Experts of a small language model: width 256, a softmax router.
Below are experts of layer 9 (counted from 0) of a mixture-of-experts language model. Rows are named router (the router's row for the expert), gate (a neuron's input weights, with its number), up (a neuron's input weights, with its number) and show model dimensions 128-255. Each number is 128 + 24 x the weight over its row's rms, rounded and kept within 0 to 255. Numbers have three digits each.
After each expert's rows: "comes after" lists some tokens at least twice as common just before its tokens as in all text. This comes from a sample of Wikipedia text that the model never trained on. Tokens count by the router's weight.

# expert 17
router:118134085160104156101113111170119155081138193119111151124140112129150140125115125137131127164136145143123103125109128118151140143100143100132110088125116120121143088141076175120079132139133121154139124137118130157098174113100161159159134149123115126120125118119074146173154155119143113126142152141168133145114098138156155150146085156100161107144128113123133114105140128141113126120143
gate0:119130144090100153086155167136179134141135164110145153149146100125126122104160129125106163131167155140105138191138143166124129118139149123108154153090124085158101091117163146134168156128099136114113114114158116130153133117144164103135136113128117134130130150169114160130108168141135133074131150128141106111110140138088097116102108140144149103122065109125078104159101139142126160160118
up0:126153138076132109171118106170118159129162179141125148137148124110146117190139143087104158152128151073131147142088076126088166120127176107093084145112125108105140104125127134128132101070123077125118154164150140129126124139111114138139134128169166133109144124119145159138143165173148126096134106120122125154106136110114126153155118135146175130109127157145123087112124124128144132151103
gate1:146103114097088117146137139133150118144184166132165165126145144157111111110142113081131135134089127148103126120142151103189117113121151124162156137151137107083143158118115140123133104124134133117087141113136135138130115145159118143143152127175142106112156090129129125113119147093129128081183157189135128153120130165103117118146156170128140097165098123165103105132153165144122123140150
up1:127115152141131114137100115094152152124121113095083098124105143128166130128107158163113120108101125140159154137117136123124105131123077112081129123100096103157148133146156109119152138101154125098137092167120113090101109144120120135047099127105112146131131126135146166103155104138121139172101095126134130081096112114123115128137105121140133132089188123088132138117108125086103118147109
gate2:172158130115152117127146142103129101177142120110155149130106133121140142139158118061097112109156102161122150147123129193149129149132143086128137125116135146118130142141146105124128156093118144101070074136110127105122127128131141130122136154128127112112157138170128128118113164095115120099109118127151112149116124162143115132088170126128119110145112116123124129152147177126108157137128
up2:106103159102115148127160116122166128124143127147127114104116131131100120137111121187123134136103130072152132135148175085097106096104094151166186155146112121158167129137148135142134142112144126109178145105155148132123125108175129136143117106125100110159100097109158145124150135127120162130130125180155166127145124119070136153139135160131106130108133113152121122115075135152125094122140
comes after: " ", "1", "2", " (", "3", "–"

# expert 35
router:089118119163140154093126105110098139082155128112155144114106113159128128167136139141133139132153135077130093094116148124116110170112101128106113138135127086110139107169119131162123127103124128103159117146107166164145116146150094117123124111151131108128134138136130181175148129124102152137136135107147128134184156129151156127137133112115097100097127112120155101113104129150123127150145
gate0:161140129101149126123085121117097111106136118160170114167079120143116092093107135061096155133155154123153141125180125170151070130130173129153118127118108160116134125099106179150147127152106119133123077117133120128128096158088123130154117135125129125107135123136194130132121145121122186097178124078112141132101083137129151103134133145124164102123146178131130113138105121164106089093096
up0:142151159080132126109126155165085092126112177110146142165110119137166140093100140124120127115102139173150105174143077134108102137128145110112137098124167092193137097163173112127114167165126135172127140114104106115109111137148164098144141118111115112137128117158117124187112130137100112149119150116145135086117151153139066115154144136120117117115120103120157153101157136113140111149085
gate1:127120124082151105114120100160154134105146088150173127105140139172075145115149114100142145153134147145146106155140121143152169124141139188127113138141128093120120147154110125144178189142118123105130076126098122105139104132162112119101144153130154177154117114143121186169117140125112132077146122107131124151118142166126137116152209115154106081113131067143100181181100087120134156143129
up1:110155140092109119128109139069126117115112131145121090093171135133141151127155152106157115140148108165131133130098111116139135115177139143115150165146142086118111120187119108127087159156120153157129143129133109139108097157105118111118122104169134141140117137116113118123098132139121131144198134143158152140116137089116110108119132138135138106142148129168119151148089122145107184133135
gate2:122182116180121149122115103119155112122109148114094136075130093163135141145090097141108136136092104112159152131144172138146123115107132103130126130164089151175114129132135107148128127096125159121109161132102136096093141092123104122128142145095128071152161153145091127111154122124129156139134142130128100167152107150154113100122125075106185097102130173126115147122107067078087155114103
up2:125134108155137125112118109098125115169098125144150162130100114137122126130115099129148116108106087169158117168181188160111106133123135154146125162118093127139075129139136128140143105097121142196127152164131091087075141140103127133117138182112104106131164136115133117139124128100156095141128148151100130171146113145169118097110105091151136167130129095126121116146134110107132144076134
comes after: "-", " the", ",", ".", " of", " ("

# expert 38
router:140103127145090137088104153111154078154117134137166091151097104186133090188161123119122112087100101128159155107150149125106108114132137158101165162126076073123076148147136150096145105126135146100098131138134101158100184165137157114119143123125109126124178105143151116137110104111117111113130112152119137121062125112103141108141145162105148143080123139120096127129138133120102109126132
gate0:074162169148155131114126158126140124084169078068129105123170119073113122128109091150099097146148107109141096145125142137105094141137079089147168097150130094088116149088136121140136120157109127093082133098123129138128145092135151119124146094117165156150112109134115114150105161184135105133171103105124106149130134131138092082119143109109124120125160138121146158148170124138159121149098
up0:119123126183153108122114116137128095121105105107117072085128165129097107162122101125136087100170109129084141160150114144130129116114057141155141138131147142153106139159154110104138140165125096154146130136089082138129153148116148140102129139135143141143101108093156147148109148124151101110119146133148147116154107211152110059126117063108156113074145159158116142101130095142120149123151
gate1:137105138113092141100121176109167151123149112128174132105129127167094116159136131130162163147117155153161131107147114157130118122149143115151141125151182112141123104114147129163121118128139148081136119152092110084151119115160125149141127154114132114149135116144104147154105151155149128115116128114125131158120163123093203126107180126119091169098131132122106137169142148149095116170121
up1:127083152146153123084108145173137114126129098111108122153144124127108110118135112133146156165133176136163102080112142155149117138159069138158157093138147094168129105096174106136112106080117127102141140135121125107137148119112116156091149166099134111144099074103133146138094129176130137121148099091126128112124123155119159143124119149128125154110134133129120136146122137151115126154123
gate2:133080096122098114139125160160115127136103173133132138159129149116115097096129157091149128153156144165127127112130117143083153093155111154112122141128185144078117120144103144122145121108136171133130111119119135141157146126183144107112123153123122115109121165137079108135135143117078103118108161140143120152162172108170137077108164127129123120155110123138121153143142148125118174156194
up2:120133131090136113148106130100119133094129130131111169138120145117145142151139143099120132103110052143140130139126164094116052091098159142097119094083123091138165146094162119128081111099139117116139173106116082098119129119101149126145147066104118152134116142106151149120119128104153177112131126091135103112122115148112111101096144169128161175127203139137160113111096114135115122107097
comes after: " of", " in", " at", " to", " for", " on"

# expert 16
router:142145092079115130106187145127128132117111133103134099160094092133141125111118117126113129127097141128084121124138136195098109128093105137109123069150122136157119122139148135146099113098100159127103138168158147085148095168144118140115131087132116136098108095132082137134137122073101109150183130157129091104178171139140123140147086162118131107100107136170150130151123143148167139142147
gate0:122146130106127123071150124140129161120117170128163140150132155140138135103128168101088149112118107130142154143147133135062144117127111120111136121109126133149151160106152151115148136076131138111109103132130136113154160150161131142181143162136109169125125108119132123206119145095158159120136138119115119115115134102083093135143117122115105143074110130151107116128130148154125138114152
up0:097150083112155128150094132122110140135154157128128105117138100111113136116103118155113134140113106103138121145144174142157112076112098150151150132165128088142132147090093104132142129112128114124131105077130167137089094083132147133124128136150138134118112159111146105154104130173171126097141101169108125122094137130105161158139140099117127147145100136136165151126137131125153089089142
gate1:123140143136141136111149160195130106110107144136102167141099103112130050143117154070089126153118117175103153096128155151151123102118116134133158106079127108149139122146148092100125131097094149135109152105174176114129132161146115113136137150136151104170152132126130134151134163114124127124146181099152107097111113118136143156144130188110139108130121109149150135149131169145137139112093
up1:142170150128110168127148142130095121104115167153117160083122133175132166139143119159069144106141154094127131132169165162168105130126171147166113159123145108119105123141116096138124171097159151154139143089142146154173118153080137143129093142154123094146107127112138161135129142152136103141095110114110152120132168151157142131137144117144117154137093164100094137139146176141115164142097
gate2:151136108131113155120135154173122182118105121112187147112142133158124096146093150096131114124087145116090120120103091145091122118102117133154116102077080165123086103175093133101133139099107157142122142134153130137124103123147113143130127117135135114136080106152124105122124167138120132147136136121099143136099148123106083167118138132138126102159110155124099132160121155163159142141115
up2:178117135162109084170194138128128114107112102151134148161130126109129114097075120145138151159112130123151152185124142139124099114138152124141145133119158129114153175135132138128099072091129130117143125122101115146097136098131109130145093161069153157083139147103089128105097123141099144103118126119139140125136109145117110068137113088115085119103121126162183130067149101156131134148166
comes after: "-", "|", " the", " was", " a", "″"

# expert 41
router:161134122143116143142153107128094167109124131127102120158165128129130169112108142106137128123149143081131153128152088153126152153137147155103147099135114094145152103063146115144128128153149127118118094111122067108142113092131110086138116103143088118164100138101136110162137145116125158094140085125146110111117139132132097111091107141102127161130108150151130126119085157099103133119150
gate0:127156125159111146102081133115154168109124114131106092129172106135159123114139119081109095133187168106135110098112108134103115096146131133140150138122166111165153081080120099144107149115150126144096035097132105184168162168132144121135118119113131113160107100138142139110146142136147175130142122118145088171083111171129106104115134127139177137169143134151093130136119129112118111140092
up0:100126158117091118128055149100149161118153092132139146176122157122136152117167129079164101131128108139145140146161096096143152153155130162133115134116126115108110101151107084171141061119127120115118134117118113140157137125129109131148162139157122106150070144118075119113114126136118081126160087120140113145116132146112148108125118097102078082149124146103123149142120080119128169160137
gate1:101078129124137126115137142130127130141176151139142120134140126118098137164090129154132080086148111131124145117149089135142138170095095115104110104141103084104168153130134129136142105078109154136119095106122132101105147107142153127139141139073119107128137165113119173158132122122143145110105109104162127121122122152118136173131132143127109116117117125123124082138154115156116181123135
up1:058160125117126163131179082094129134134137136118121140105132130142125152152138138152128132083127117125105089089098105115121080133098075113100163135131136120135112101126133169086155146072137109137130117091126127155125141143154140109110098102100138060110117135094143133119162141096126093142135105181154128120120126127142123114113131151105117121091132149111086102106116130150191124156147
gate2:094124125132118091121145137124171167096106167146121127132127144125144092101105116092124132163114109137156115132126124105126139134124121161110165145132122091095113085142138078114104161131142119122119139095071162123114129114118120147147140149112102143131163113121156131154060138138096107162184129158108172151108103126087151141081144155165109089132135114195116120124095160139118128119139
up2:113109146168117113146157112096091120108134117150133093134116117101156139118147100104132155131143104133154094171121142133183133128137093118181097145162141109079121113137098121148164110131137128097133143102105162118094179081086131106105179126135114128130104119164156077113122132145121134154109162080136125112101113113130170131177120139130137160121137139135164142159100100103129097130170
comes after: " b", " p", " c", " d", " h", " t"

# expert 21
router:096148106129125128099089163088161098165115144131123142129149164118070123167134153147159147121147094123149094103107107113158141126137108120119174145102114112135170104098120155080142119110124134148027145113163154129134157118123124141135163114112160105101138126169125097126147114113123132165117159110145180100105129162129122141134121116133133122141116140155132123121164155106098124125089
gate0:146131118129138155119178144143166159149079140105143128131152104104112136099101110120156094136098200114127133192141091133131137086116121123143147138143139122122124096128130114106140155118118145109090115127122150126135129122144141113132099072107112111124162099107146158095131179138139177128147111142147123165111126091131119095080130141179152104100087108106127151169161125112093139133135
up0:104147141079162104070150100121125121173078099146140110118104084128129100112114120131167154101113147112136161119095140110162127149123158158114158102108126187149109116135097110117145126112120141154153131109109115161117096139106115128101111122136108134120151144107135117112138092137127181165142102189156132108106126182162135171120132096158144130125084141165119107159165108146124156125129
gate1:125118136127137120096117130122144135119176158120125113146092135144133180111077123113111112108111162133091175150166148154100119149076116124115166096111085112113113116126165131124105114132119144108075124134082131124103139117155112113151095144150118144143144112139107081154101192112124114141125089143132102128140148134078087132134169116153139111125127124105146163149148112153135140114149
up1:137144136163142191134140091139116124117120171125117126154174088123112074128110146119140159132160101174104144113113136112078115108150122135134139121162129109115160129137119137161154110124127143137110130107160128115155153155087173132116158114131108094115095170121178133140148142103127135107090154160128130113077142119111109150154140108125170105100159132132116134093122114123140107131136
gate2:154125142096145093111143126135128122146132136132093138146168141133144112155104121070155099119147116135133110122134119192093107131137112137144128161126093116119127166101168123144156179123114142089079126110134152082182094056144131096126161141147122118161156112117118115100090149168084155079152129119102101136113045093136118120116113148132123159138149123162134137128154116148123137122143
up2:107119064087110149118133141111096110067129121151170105154096181111118177160159182113108105144118110084122119107106088122126139157155127103110132113119094101134134129072117149143076133134134111121079159092127134116103104072128094115168123121144138168130099102125149093120126125148128151118144154105152140135098150098151157114164130121092126138141136146155122143140149128122123140134098
comes after: "\n", " of", "'", " in", " on", " with"

# expert 23
router:136137142161099107128126089160131106116155164137128186111083117169138117087114110165120142105102141150149134102092148156086151110125124108111140114161186070108099119126144163132167149149136116118102163165111134120126104145112168121145132104155114130133127110116130123121151108118131104156119108096100163082129118128130107173138156136073176156143076107121135141085108104151147088099138
gate0:150127106130107129126161125123132117126116160069156127163129105159128140150132135110132113120124147082145127158133154155101154097163158092150094078119132120162089127074153114143139143126126153136065119160073119116126119154170146158103126059123082130125129107158144118102159155111104141116144153146146110133141095146126137158135137164157124105112157118137071129129142133107088120117114
up0:142109124142154161060122099127123079096200139165163098168152103124134132107078171110157121182098145119146103119124113101137139157124118149060114135109112159106099138158112067139137129117098120125116122114132095113167149138157132125133191137118103124117127144152072105104149128146115087132101082136108155139140119141082118109112132133123150093121114113137138127124126122102135099087124
gate1:130151131138134130083137105138088141133102106144124064168146154162155131145127136073134116122108123109135126115159152130138141131134130137148110129119106096166060130151180154165115111107158124122071144165077108092113121142123106133120140121111062144081118116118163135124093133166107149132112100111116148147076107133103157090119116077116147132109146151125172128117104112109094115089149
up1:129072134126122125147093159176160157113150149086145163125117121068162102155136110150128127134137138151118184130097110125120104142114108152105180128129130140143129093129121182154143157135130142124158124098144090140143139121138106115085113123150137088107140105133153115139174121149118083132146127165147137131117110159135115118157137160075136121102140090168113143118121169125100135131115
gate2:133100130130101137126135164139158137146105140117085132175161158133114152108103122142154128150170151148101140100132166180128118144165110125088154107132150099080106112132104108139127120099130173116102133134135097126106088082145122142108131112085150161174124145156095081156105145148083138104117131143126149148136127137105124160090118158110143142116088118135104138176149146135140131116143
up2:151118141114067129116156127186127127167150125153131134102117134125151131106119142130119139104123190129123160133124142132093099104140115125080069147136136113091119106124106161113144130125180133141121125130107133124123104130126070142096084094091198144143148101103105115124117123145155170152130139136125134119180102108144145129148119120154158128140142138094098102120105186173142109138131
comes after: "\n", "3", "4", "5", "6", "7"

# expert 58
router:129126103101143163118127085133100146124102134119098121141122165127127108136122119128127104122094150150155168129099070091115123129149118158146113155142166158137084142118116132120114107154155116163139149177061160124133166115089130128127105137151105118116153092082117104121176121094121095164121085112114128127135166135150148112123130119115113123106150111137153129107127101128146128111126
gate0:121082120114154136117162090116177161131126120131108131112155141159143155146134074131084102104105119160145119157119157107113113099143133119137126163079171115130121134118159099162160100105098116161119106138096141152085117089107194097112135168136146105157160148134100087131163153135067143139118152135108153142140137129120126133100125161148153123127144107126109137155125144131104161068137
up0:134114139134145128100157146111121102138108094060094125136112180109115130177174119095154098133109118113111121117069096123135115190111118110152115150122129159123107137138130131116131106134082193115122099149157151183147115129123118129129114130123102116145108115142155129110128110122127136162127127123156153132112156111187127099147125142140116157123146121133149119145141117121112136122118
gate1:144113105127130162139099152143144130146113135102121154158115174152116137112152128127176101115098136125152129173144109149113105167111126118127121129100089096088127151127181112119062121097078122139118107164111199131142113112118093112141114166100087120102175123150138123097131173126110091108127124115073151137129121083125118108100093109125132093145155142121126128106171120105135112105086
up1:118104136150154113103074116111158146147138136156086068112133160108135159141099105086136100107108150131161147119072122122112097117095102106113133105140139101150146110077126115124144122097130123078133122133117124136144167107143113144116171165096153125131195127091158144120102137152143122127147149157120091117118116139136071159141130111112110149141097087101105110110187150158114094115161
gate2:157097148122123105151071143091144107122163138113118115173088166154147142113120100096111165126098093136119138107176118145159107126157124113136158119131123143104101148155166111080127173103107174126111099140103102155089120139160178120118153136119099129134134076150096072100126154128119135136112115173154151152133101112070155103113122147111159118133137130098146148109149138132117130121116
up2:118100147114131118121101204133120139102103157112128119171094138092120096132092138150113109143124122103116122156131112152121122088127146148134126154126129114117114139111131098073109114133137102146133115127135100111169117135134148098118147136173099102106142125131134147104149111134122080114100111145138139086148126142125112093128130143198097103095100126151088092122103156138099107169108
comes after: " |", " ", ";", "|", ")", "W"

# expert 14
router:123112118128111150145138125149075182112121112112135160129155123110134098164143115146091126120127112149118137140098109100098126156109200125128135110128139119124106124137106170175102105117119145131126110129072105141154165132143143109156108112137152136135174125149126147120137097075121092108130100117109123126129113081135112158089078133147138113145153148168152092123103143158179089155159
gate0:135114157052116150138125129126105139144127147112098138093132121165098091129150141151082124116110120136144073133131141137160098132142118155104123138106137117151129133110134098162140139109104170131111181108114131159114128173151136123143127112121148116145126147128170161118081138120101154121131149155130140170115150147116139112140148120107077131131088110125149129156110138125074166180191
up0:129155111151170153119145120122157134150145192126122112138124119108167103143104119097153121131100138123083127165128169111103118129143111102109140156126097122118161096122134156139106170133157095144134123105113140111162125102108145132118141159148125158103110129123168152126115136109104099116146137141108109126113158173117139141129105135096079121160164154124140127081127094107126127071134
gate1:130125169111074122141141144163105151146147137096157111155106112120118131097181122122136138083137133151118166105128123129106112124099159126102151134128118110171121129128161153108148123132112162065112119147108112150140114121140105128142119134139143162149139088115099113146128154122149134130168130135145114097138144098110102155104129121131136106115100107083114120157104132186133125153159
up1:079167166111099126131098144121170092144103127107145128123126181145126159136170159163170093102117124124100146122103106131115128106152138111099102119101116114105111125129136116157144153107168123106125108158144093127117099124173155137109134111144117163106170134128105132110101131109152163142117127130101165114132150087160114125137094077187165095123128089167099095154108140141141084107099
gate2:166126126115117081162152150164109118123140131088147141094105112155125117143144110145172165135191114134135118123125140153151084109100128122193107111125131113112140127119143137145125115132080114136114141121135111133112099131141114118141107144115172132135164104124140147119137174183145115086127096150105136178123143103136158101105166161076124117139156112115103119185119146126096119135111
up2:117137131111143185092112082139111125153121098190092096119137127130118088128106153102122110136113139144130143108148141102131154096129087129108143132093120132148161073133104110139118133100120153096135165104156087117147146147118153153106167165095151111122097134147116160162122131118125116128115147099103125151128112132109144161083144126137142139108154152102152098136145162113120177140138
comes after: "0", "2", "9", " |", "1", "\n"

# expert 47
router:120090098133108080165151114116142125098119149131195169134134107157177104166168132113079122089121097110126094102113125083145089140110132108150136134100148123112151116175106107105115119115124147126163130166145109107138103140110146163117116128098170101077097159167137138139156221116151122139117114153107184092122085161111152123100152153157168112083143120090134149126132142168132126135132
gate0:118135144121138131099138131142155124124126115080117171139133095142128128141130128127155129136092151162169165179106097179094101113145152115146170088114115147137179125116143129135123127151099161120118108116123159115140132111177142110139108130131119081125159107112116120116098141137123152115179139128149129164120115112114077151096134123105142166135158069138147144118144082113064104130113
up0:167096176119118077121147084124148106130162104128153070175119131187155085166083099077151135112173128071146157147144118153123124158173122161115122131132119119171131170133150139117130163095154167121130106115151141122132117143103098131139195172110115155143138155108136148128108135121107100139172141149121148092080133125118121123134116131132151132121089131096159098127126133142093103095093
gate1:157103134102123125135128120136130129124128170125134148144105101123087130099168110105126129144073111115135157095147126154114111138141154109100119130071131169107140142108095150131151151091108142097113116139115149084201096091161183126118114129115127170121148136129156129100137133115112101125134124115102094143156120121161098086128142138101142170161132124129086142106114132162123113123110
up1:158095115145140111098130162121130115144115144169144124133140138124152132087118131144118110135095100122138089107121169127126112154116119157165155165150129098137116178129158163086142124161125168139140075138108136146147151108170116149120127147128123140084164159147136102151102113134068137109131134082126144112134123123111106115166109081135114108145130116159167115142148123137177138153194
gate2:119166130102156139085102118146137114127129151118099138125130132152105131129072122120148079146115111139115132124157165145136124134094118149145136121151104108097076134135142179176124091163094142132108125118130143092103155107171091119137120123151122111152140126118141112127108139120125100123146103098130118141093145116152143121121144105044122107105093086194161153149107146109119114154129
up2:157073132149149149118131122124127099114111107169128114142131130118135097144125114116104155137167116113145182193132148135151117146127072131192113146150130091131134141110099165171129141186159093119128137129114100134113103087126135129109126144138136161138111161122150119126121107104075124155188125156116111126109113166147119104122098100132135134152086096141145156152115117190146148138139
comes after: "-", " |", " (", ",", "\n", " \""

# expert 32
router:126095100126155138153108149102146137153167137133116126133140122125105116087165098120132182103173150127182119117142105167118122110126129171135139150136113145158161122164144087117131143129093177140143102141156170102129107119116118121186119097116129058118113131164115153139157145118157153155143166112099161129118103144087147098080171135153100138106119111136124149132144105115081132121121
gate0:115160148118101146126113149120159151153129142121101121158123125149118142137160154116114133159095110129126131161154150145128099127149104133120135149098106110070150105116147131123122175084093151091092121132123153164096144080190105097147140120163109138138172153099120111147134151096128102103111146102114137142121118127132121105084148118107122127145129132149160161170135129100080145141097
up0:123131138093084169122114156102108134146103177146115135112128126104158083085133096124160156109136090151117167176133146147112162088081145133130080096108131157166136082135152131140170075156082157058113118117152134115116128136132112102120128106158127083140101137121137149141122144122126144102077153144143135120107121107152139126091166091144135114120131138094119121102132157150114117085138
gate1:171139106098091134128133130117120161129115103127164137206089082164123120127131123088119102159156134113112117148103148141129071109130116100155120092084135121099120124108134161120161141144114156049087153149114144114095099134149128102156141112155113137154125117123116095124099133104117129144136109107120134122123135126131093117143113145132155106210153142120088169120158152198140145100118
up1:133134173126100096139124134127149135128130128113143108106163126126160130129107144117139127141109106120160132157072117122111135132097144105133150115098097161119146117105171170117125139096153179141126100113124154107122133119135132120123093164121127154125163116115098112077159131132119132116114082135132177128146154132105100153159150116113153074131118129130167129120140202102140120126197
gate2:150109091106111099131111146142132110109116141140149141115135162150115100109084131161165091139143126109116105150117104132152055097125141097124142126123178105106086143136109180126128170169128118128102123109126138170126071146166109094143101139163121111106131136132118141113123147141123127123123112158128118125138111103131104070156117138123156077088112121159101101090120114124138120114126
up2:099136105171135093105138093138171120134098118159112135124115094121123105101147123157161121156160104135120146147120142098117110130143135146178101094128102119142128079130108115120123142128150129135122152154136213143148124142106115164133067159104165122163132084118077115115089109159143120148117108109101093157116125122127130135083123140142111103159137165143121142116098122142123147125144
comes after: " the", ",", ":", " of", "|", "-"

# expert 11
router:155106163158137123168125135132140160149163126111114110096177160145156153135132146098146145100126134105122118112109158113105158138115138124141107179133141125132139108129140138112079128154152135141161140109118123120087128138095131098114122138068147150123082120127147101123161204114120150116130121136116175119068165151106130143128108112121142128156132133134125154111095200129106069111167
gate0:131155136158112131113138163109093124131123161093123129098102122131141160134128155144122147161142144147145095141118105154130095131194074124119131132111095134144087123099094154132115159134120126119100127180142086145131131104108134073118162126130117088126161145104140116123122111110125069138147102141134072175119098098109132127121124130097156116142112156123121088106120124136116148120138
up0:141118146140096136101134176152108136113108132127173112137145141156147102162132123113118122099090137087116182116095127167143090141139129112152084107141125147117122119093129117146161052143111116090130124139143146138098126102139114113163110113164154143153152122109094123082153092134141159160099126137131124150135121153153142165153120146076126152107147126089156084143138118115129139124092
gate1:122148128168107128157146144141171131168110133130115147104059144096130088116154161154108115183129136124109103156157147142135093129143142128125113132132113122105117126063113142137145133106137157155087107130146150094122096097163103161132115138121093134069154131134114120096120095134113143117175091090165091156128092096149139101112121169146157136102100139131127106129152146129127137105118
up1:106135090106098110096136104069102095178131132163175124116143117124143141113136120157148077102099136130079095119149157160164158080107086155114121122129178118113115128166090118137147094104103097078122137132106120138105113161138126144151140105140160118145119088105097120164133123138157138096079136147122114159149143107173128107143104046120071181134121142156132144144137116119108154146146
gate2:131130119136124104068135104116178137127114120166135087122117115117107104159124168137139093147125154147147132133121176115127125097141107139166124112120129098141110124094142123146113075109164127145089120167157174141117137080172088127163116153158135110124137167131121087115081148115153170103114124120121117150120097129142134117100131104107169135099111171114166114154146131101117177110169
up2:117148142166173153131160092098143118144126153151144129149125120141186147149151103132113120125124132110109138118109125134113132134117149131114126100131155130093195114115064170091132115099131147126141163092119145148134098093134092123094128106141123127131133131162088125160146147155149099154107131114117118126153157132110143120095116141155127118093081130078130152114111127078078108107114
comes after: " S", " B", " C", " D", " H", " G"

# expert 18
router:110135144158132147128122111153114099115148133121142133168159133094128128109098123148111182110151148172144122085090092096077143100131158144062130144158152092135116124126131156140134099108129116146147165128135133174161173162091140122138163151083112157099132102095113145136105102103157144111081095133122089119094121096135116136114091134121142152108137140151135152095105140143139112130159
gate0:126159123134107133124169146158151122068156132115092152178101147137127114158144145146115102139165079157131139148138113186087129147076119104140134108098137100132112134126132132113151145102156123139081131103157118123130093118124162108128146141154131126157123119129127130121112136161093190143091106112174178147128091084134112157120156117097133160115119123113098116112102129140132154150146
up0:103190111181096166109102166109140114122109164185138153179132191109137141126091175134131122131104093164161128137120178160122128151154125164135125122113169145104104105071151122080162119065141153147127139111141131140135148148113167099083145160179101092127096119130095127118114141156072131133113129106151159115106099106134107096144120151127098155132153147107122117087116143112159089107111
gate1:132111138144116161139144161139115100124106152134107158122161141124132142106104136108146119150102151090128114146116105128138090120179153132119158100106130130085091106166155144167155145113116169078107134158107133130130101078126158151115129128093116099187116098123136101136119135155104162094148073126116136116095122096121062142109161202150144129143082114145109144143116114148142123130139
up1:123140113169144138149152084094139138110159140159135132111104125117138148126130142131110119158087092125121187176152134126144149089128093144172092189162109132117124131101112112133152093094132067144120139158152139105111124157144105117135152136155153151117133131134153127109149125116156136121081119116105113118137139120118155119143110074125148114120195135112144155082126157123103139106101
gate2:136166129154141143104103077129179123118182145122132137143159172106089120124151135120151101173125115149128144151137113155138156081122091127173131145113139125111136097118148100140083152118143162120089133140162132153120118099124125117123141106141165108115152124090134097124125144118078181126113112137120111148104108132132144172110132126110130101154111114114106092149139107121095119113085
up2:141155117111145085144104137124116129172079148131129108136131082150129143141114114115078140126087100129122123102131132135147134167113177145120110149137140138145118120126145145139110146139118136114136123100153138108093131154131166138098097105127098118108129123114136124177143141126152071113103113164139111132189144187123105100146098084144130123130133106118139129118104154174169127123087
comes after: "\n", ")", ":", " Win", "\"", " Title"

# expert 4
router:098140145103131121133130156118094081133110145131135125112135168133098105174141134131076180132106097131175125074134132102136139106118144122124180122119145075115124111126136118103128125148137139121042126123172103127150112132114174099120161109174141103100095150115137127128135098101135132146162109126110146116155128133095132122119147110109148152150098126122121123138129129158147123135147
gate0:146097129118097134105129128129117140112155108052162106148165104121129134122125122104133130146136125160136193128156125143126113164128097102113155136136113171085179133113130124143110172103147138129153129118134110086090103099150124082095114146124100121117122109135115123085106140129126151085137118131127123147107139128130148127077109108116153089146157112108125125118150107139097120135107
up0:124114123132139114168156111142121158119125150163162109167137163133132145099114150090135108141121166106129102125138149125108122072124158135121112116127137109171099148154151149126142108153152111082101071175115091114102107193116147138113156113173153163172115136095151091139121124177129083134123125120117103115131149138094116178156118134143078163108107116129109148117068141131148114138195
gate1:103131124170113127122184128140140168085135098126147130137082159110168129138155110143139161124160127157145123157151163144133168171137136083143086138114096128116168122132130128149096112123111151087129080180100129096115156157167092135136110125155147146145176124134130123141102170168120104124153146146144114119100114126109118142107118129112168120113104072117113186117164159127145116136119
up1:123127085131108125128175134149157122061155162123136096123142132146154087146125131115136144115139149106162110104115134121122159119108127161078067117131151133159134120075124132106120128148114137140110156121118140122058153127114122103152114131140094140152134132119115099147138143116132144115161124130125136122132146090143132113185087074120099160121158101107148127157107137115141124142124
gate2:166150098089147135117179131103149138124128094080165117136144168117138160132143138137147121135137145131099115150127109166138127150176131131131099138109120146139119107177169127098100155131073181126121071151106119126112136092145092141109123134111156125155116113157158118137142165131127146057112118141154130150132153142110152118124152139144130121100114121121139174117147157108123159118137
up2:144081083109104134122129077156098138106143148147163120126150071157161149138122140159060066133090163132140145130138119144116150144128124101120142123092144147151111092111146148116131130136134107112119121106114136124170109096117156134148105087127166162138130133191164154124151133110157138148132119123116108119128108124127152157115112094130084135130103111138147122163098152115141113102140
comes after: "\n", ")", "\"", "5", "4", "6"